{
  "hidden_size": 256,
  "experts_per_token": 2,
  "hidden_act": "swiglu",
  "beta1": 0.9
}
Below are experts of layer 5 (counted from 0) of a mixture-of-experts language model. Rows are named gate (a neuron's input weights, with its number), up (a neuron's input weights, with its number) and show model dimensions 0-255. Each number is 500 + 50 x the weight over its row's rms, rounded and kept within 0 to 999. Numbers have three digits each.
Before each expert's rows: a language model's description of what the expert responds to. This comes from a sample of Wikipedia text that the model never trained on.

# expert 63
It responds to: Colons and capital N. Colons after list field labels or book main titles, like Base spirit: Rum and Excerpts: From, plus initial N or b pieces at word starts.
gate1:464497480450428460479527537487525528490507495571534487485483458521488525493536416495506483572500558448481502470485448448450529525481364465566492505443533476543561524514558557596600539479432525487512460560480551531482420496465550456563486539506507364550441548597533456441504494506448545488401557407543472601514481520437451437508489520532538491543515486488488556527449510514453571529542438541404554461517532525523551640521465602587456572495443492509609405511471468498480578443515492622423458576551408509419530497496464392489496611424468499493517515595497500548480426595492587493544526442392526467500520496522476479532511584516536484510653492497493474543491485502538469468404479479549507481570463490498559472459521429523501426492480529567544546451529513442372405591460527
up1:450492454472484478384463542493503475406469480500483446583562520478620438606537442522482490502537510481537462450512442475499498518407426493505409569488528564544528438484549462494451479512468567443512529444511584507465495549550539470565583375645543514418516475475533507419628490535442454467478433491554473485541527520445447451501442474504491471572464405480531568474469480465543436544461529616541423562541503500546632452451456656496441520475492480495505525552519523486494554507472498430517429598609510542435556437463492517471490538503510565506493486445553534465437491602534512423499493506458525548448503518442449492538447380439510410573467487418489399536507548475521552433514492546513470436502507515484479493492475539531513502392526441467437387575501436498573548455488455
gate2:534430502484497502596423515437544557567496436533492529475549533594514447495548482541468496517454496470498415534499500507455472466523460458524526461505434477513547523593451520445554524519501520455501497456526588389449441453512517470510524481461569549562547484460584489607552489440521523596586472461433555535572607468458455552477511557539507496408435469499499616537442580514457549568512465666534424452516547450493450499551560532492533508627560538558516376416446535548491448516445506428438409539526505510468483602530532536485465499502471433528565470492488464530511488408507477501572533480504496537409472503425635506599456519492492484562499480486527439557549621514607545530403472502483490541461524550522471435462481523448492410500450523477384480450504490509549587529551580
up2:467457587441520460511381510500482538483479519502517518525497639436461365503564517563400552460545384567552541472493496538486485486435500527433551531574502597442514467534476507510517509515561487493522457518552582497417471582461538429496521545532442374406491553430481518559557479496513533449388469449504498569503532466554497484478511469507458462483514565498493514476437562443572470498468530406530517475552518526477455508439427564466508410565556406464377475518561549432477581469549493455514480527502566475526592569477462454524520534538430469513493462529516554450520574531419510466540412512523542458522706539492563574490499513628539547556502483444490528536514492520441562531470562472456548517501475534498461444591494439510477527477577520537583536470523504403482506471388551
gate3:483480528415502564427440460478523519516485476529513450501516436507494509500514435511534536423574436519405580622514543578529488503513556514497549505505499462426505460475517423544491479602498445469471461575395423547451533491536547415465572507563535491545537546561494531482532611507563574519449544488455462529482541482485522450487539495591484482441448550524485442411526555468469513572462555479544480491576571469485572490483545583453469477574545603497461391415460414474509555349393463509438562432508602570570509491501502564532462447468469524433534579534533497500609428514506494523544473461559489478439512348497497515520543464518449419532545524502487394503457479526466464389510534474527553541517489537500484540469461449469524587595522548473556501594453439525474563552477376
up3:592452503433481524446513470522485554577555454521576491461429471621476566499503514500498515478539556512596547487484504556577486483458528567411502469595526443582523500450543367584476465535482546380494502444481573491510592556532475595473467565417490493525491580505570535530501492511535520565553471470578342437454514520468507560381490485446424546475461436508491494498551462505551465536513523542503508545495484491513550488579521461509553484485608458600555551476634522562536552504430579475558474533566488456473422497509461451562461550462547590502547500515400534554521529586535521394434590505497481537485509416491414538564496483513532433547585563577579451466519586518515482499439481469518462516474511549458543497523528500491467475531584534527486422388508538517469547570420507
gate4:408459495469546475446460608423610538560555390465515506455404562503495418561446516520510548532506505474386516467531430500502456529550589458529538415449553480459516605516476549512454536537528542509473504473498387482446543479504459492564463517548385460482433463490551441493520450516524411473486556457524528609457487467530485491554458507515474470531420576531489495473560438544484461501512525436453565482408494525503487483630403529458529486469510496521569464486452536514461499468423445613458554387518515587544529465424516563445455503507446492444431454525514554533494433542473493403463546617551587397397483496509523516538527487539516520630579551539484542566496596490612558525483524486463580514427565547558519415529445571520516446502486467494511487548545486500543435490474483
up4:481491501412390475546465525413485586486543505479429557474524515437547484476424470401471473564480526481406498428486434459528544532544449466494495459527541474498531488640410473431420479481535493482454390449557547596526466520504412439467556521528586404494565563458516447494477549533461532459493528448549487484537368527598449510449454537471518507528573453551496503457454567539485469464463588488488587433406548452517474496486466487446528491495425503570497453418473479418450522550507362465469436504494496608453461513593517544403399514507522514474522464418488397464436485455557434583520530386447518498478504505470512493488542524489462489472554494536497519583434439508555569506475394539482428499468465406602429524460436553470517464475425534515470579544514500551482461496467455

# expert 40
It responds to: Person role nouns. Agent endings and role nouns for people, such as -ist, -er, -ician, member, player, director, son, in biographies and lists of people.
gate0:504540508439589409550477473484624510417482520497486516539460483430446520509460433527522499537550432413380547432532493454504490504449570500425524489506477473469475471429526548477461556444413515523504561433483578500481489475505507499425517512446509586503511529548426472600582480438504435533562511606580549461419412499534448438475476506450480478429499426522459557428595543448562452487550522533556484553479454548524508408483579469497552539494467501444487479548575439527523486491569451506486528463487431531423566488514487544433598406475515367400482489472569470476487457381595541465534589481461431502523526553480542490577415485468493462484511518534453437587528518470512459448522481528614526455443549535552443387559462471408476412491544526484589523562464476557468452492484591
up0:562428450524475556402558504528433555397432374529476558529567501503529481451542482481594574558514471532525500555548461550532575557526509462502592454467418480555509543527474415480543394427584452417501547463478555492536436516520499550513457617488469423466457496531504552522553446557431483517487488410435494452581470474544493507509435465513518453386395463560545566546410482555495484564502446592515457537558492445509563474424566522481509485498417515539459516368426528519502507455444563452493475505502529477483501459512482493484515407455622522436530495498455539561483492523439505481510359516445416435512458409433511452371486485481527438482418531582483534522451453382571430491449466452516485474521510526440491476492452434424482536530517537417505473565528453557474495501475509
gate1:577574507412542480600423499591508523502429514465477527524593532458529503521435483534480607412559529571468489485487558445450521514589561510478584545484449510506437523462482570568550470541549482404489573510454531599416474425480531550579482464542512588507514461523484431482538527509551508501522540538505457531434531595519597519482468513476425486481600524524495469502420591498519440474532458460490481454479534540358450459461463468435483586517457420449545528513525583534589507554613471473495417424463435418583398463566491551534462456492521512609593415479544532536577548476444480465556576547474471469450464588433593530496494517490516462485527462475555472492539553411537404463474482524578487393507501387490486511479469520451479478418490510499496547423528451497542550514517522
up1:426527443506488531482589425533465572517485464484549529499556526476442518505520424434512576449566491491502481550438435419488547503511498478513586451546514412490521517454542555513569505562458573466421502519485470410466430537525532572507569550472448485483481421461410551522398412476456518524603458531473451542419483475422524464495504525502527513602600550479539460514437558464601406529576386474514424606464530424464509568535474532481503481447511496472466540431575500545414550532588538369517454583486551557501482495540436534461444548559420476494518439548533470522474399546501359490550526445418432481558502494517472491529513590417526591484528471447503564535564608510536528480518502485542485447528501447530555512545530470500584505515491503548488560451414457518443493480456632
gate2:518448515555472505470515471436488443398487529554513452547436472464548568473543454551469507439461495501449516604437472524553456509537493514539367433522495484554385387525496555507605490519445507523531545508493481484467548470515455443494588424473510525446551442540559521536488525469502550600503426410541464637493451462415516429530534490536527558482516421539535469487562483438575506568530524405530518546479552485393461522596480509525477546463538484562499527549503576591545437501519455498461561524515416483578596499592500556471513479444397555610529520542464593463487505500438502518626407519591514503537530481538541413498515452500480477557486496388468550464480494501511494472449513489464559496536458425504531604461388511445491554536458466510524519635523626505520561508513551
up2:528503499447539428481486345526520461547473495532554535488461505572535550446523478559525381450539553487512475467498510515535458546533494487449435529560450558477537615382526476444549494541530488470479425546493533427498407472357525563507518568492418488377520477550538548585479559467467464455555630545467505520499496511447464478579559515578496487541537474502465526526433547578474482473494524518489479435509498537505527455572485507493488436411549512510491521483563412489452544526513505458460535525483500516549454612501455496496446444475508522546591447572561455644485498473511516447539412476466495505318499415514535475500446458452503508471485474430401512508585466620466503435427513481447550535513482620491443504527502571514491497486460439438427449529574502465391507554424582
gate3:514547516494589506600555463455517592493517595441391496464591511484588510485398457525599579437543493508474478580485547470502555473630566495438547479473460474532545458573510620549544613531489516466510517473567486448562515518535368471455480457484534531494531484516483607561449532558468584555489516529545430529599423441538469533430467511471590480488466563526454471485516474467434435423434478468502409442543483478501484495522458433465538448485477526585433607510529459422557427550532441502517496482547422561528561481497543493504460454523461455626498529472491440441493467494432573502522401416397536436468503583597508534491539502499512497526512531498495480481472494555519456504504482560619508515468446536451513526510454479491535568519503545458502538466543638424588502526544558
up3:489568512515453441576479605460532567476525548466463465488492466470458579542466486573460505525504508483419515444463548425466519468500578446525503579547538446499506474505452455492429413524530531424513515437510505565525409453499451535535431532438628546488585492509486402530563445549494493419465500529494420456540489500390519404519505440534522488353459459563482432452436461414580457564489519491486435520499510451409481466451499547412507549436526549546469599485511456447559457506537531510553410549563511487510609585471586513443471520442563477508507545593538539501537434497438497469491518529431503507520453504590498517425570471528558461551553452441478489542433482557470535457529549505548528449654513448496577470371385494546516510533396518488545442558465498406462476488447502

# expert 41
It responds to: Initial capital consonants. Single capital letters B, D, P, F starting proper names split into pieces, e.g. Bishop, Dragoljub, Presley, East Brae.
gate1:488512496468518400457478477447539440490443590585468627501538481470463520525486480542585570496503531564474411495428577433568483461450463488494505420502493594464519503461439507426535529501489434379452566389506485512488598463459460583578472514501504538423480537512517417542370483503434466415427479543451484495498463472454440532441507464437479570530448551472519565514547547397468508458413421506493543520439531486547469524590536462535575528505445501450553498544549464610404512441562476601487509603486466520540580523484486583550466512526522512529503506432429571473507639553551506508478505538546485513423476474511408464465462556539495561449529469555489445528405458445472435588563560471547518573450557462464461513387489570504548501475530520496556493474595547488461489531510576
up1:590456506538467498476474519515529437402531485445412413530514435569540516491539525559456523459534435481518526476594500506440615509531591451536451479491543434487516527478535589520511484528523472404499482524526529464514481527382484499524483488484472480536362531517541492465456483395490484490470500519502434560530587541506557523506495436407521530583455442469518489561563457522479495518447493417528519493548430437404485453375431438537432524424520511559602586506505434526496618521474496481502526442568567460523465403491510530552474486510535469521409540487513455583544496497564490532542465472569425552508516408511470442549423429441467460508528404558540444590545606451493525487434483410575528505478483611376428526500434473478462587507539476494506452517513542515508585498369584
gate2:460437452569574562446495613610540418451506475571531539531501480595572550597576510510435527580465523494492433507472413524519539478495462438567500538503548509536464486540493463475526519529474504490501521461540559528555495387567590518447429463564401476644557425477514506477583581534476445447533525475506503507538502503482565501592545493387457503602493476558494491533442457531477461522538644493474521480412529584467568402543523543484441484413575535504571406502528475430469463512509511521561481522512546473506484409473538503541392567512514502499545457554492520545615545453447555513488541512523475518515488449560482405532518522552495574547471518576500450417482457464495538495481523497518580540520491582530544575602635593484494473516488488548437538459529518590522474521562426
up2:470571517472551454509476497489574538448542472531469489449514465453500476345463524519475438392505452482478394553453620572547467508549473535574555507479556506518477476434428551499554525525459464502442466512485502496533479425524509583341465542508401455493494445545480475478455498520435521490605505474458411561439541515563613377564442523469510503410463532478460509512488527561517528472485485373450600444543520547518582506461496561568579515488528537541487449469580481452460656545503512460500611483537603550529496475557440444441497528464521472505525548496468485470547549502477570493453494595607503512534544480529585480489550526433493564494518523461471516432487500532465433421445519504516444513449433413478532594537568484529507517465477561454487464480522424495589439478496366
gate3:546517492403464482523569490508503511486430561487464586503501445566518528575482445465513516478519447482545584534593435560482464554572492454575473577530517484553460497526484425502582575536477487502546442448490476509460523499506556541526477497548561574569499467482537472524496581453502505447532541504479472478525559473477485570517565565569443559497485446480603539449594480509531495478492429475482436516499510389541583593563531523603596467539491527509603513500460432424619562460434492438558529541449481513474575555574429509499590494540489434436518473506529472576508623525477515511451564498527444521387522533499577531549520545588479438554475472467531567500552598423479448503509420601483457511534482527455443524428530453509415474482373541424367536478422480496392514518599466
up3:467520539552495568600468454450470486489472495403554461546504489594512547518531389498441538529464467493435473511503496508468508433537539557517489500454542614400479492483466513467386556519477531492500526505503453519478533480484428483444523487478399581506482551508520475528479506520483532487440522492501589414492552448515470544525447510515438482484467502591396529477571502512570481479548549446503450533523499488510360458503466358516495576519531460482491517488563500541568518546429563501595490600492526478526498505521534525481516545500464468624528477481583344537512548420550478563602342587413468589561462462486434429482479566375436543491559558489575570553546510470532464466498535458541473462590509500501542544595448583597465497456517467437574490529518442528484450596547491
gate4:612578561477633501411545529431453443572467558464561497621522443480469529530442486519543474506484506601573509515540493622554485528551479525611435551472504624564559557512510551529518462528497517537536468522493590490549418469593526508467515477537554559492463573470492521550490394523419538544495482523447503441598456473377521527475620548537527479507465449465584451465525462494434466584462466482505556548531520590478458483464496532455500373555520475537523594466538456519514484428498471447554449476541565496506417527501514560541406530526563495549479506466443533514556540479521457554530575521488535544474462495487505504463537538509384514478463506602536448513571588494470395496452452495428536502523440489546457458495517350432549549504559552419519468528502551520432463516484426
up4:401531433440450533452424403511554530665529566436468427514475438463487496433577477480487522479500536434440466480499478522417503440535549400447516440440522573532543525503533523537488502525520485590500457487566506449537584519474490461536464558503460424609511503489512494495499375553422573507440450538497488511479479565518506472452471516447555524501479492576458496494501590488481487542428517630494500530567440542504457437508441487459457503512521567548462549562542469536606467545378527532463492574488504434466516444519575429527481529495471454418510507495508396467584545589508518455511622528460504492522518426428463424538495552500476512476453512580556508505550657490404487490495492464437385517537479516549587575605495551467434488480507531433518486566555584559509528520437420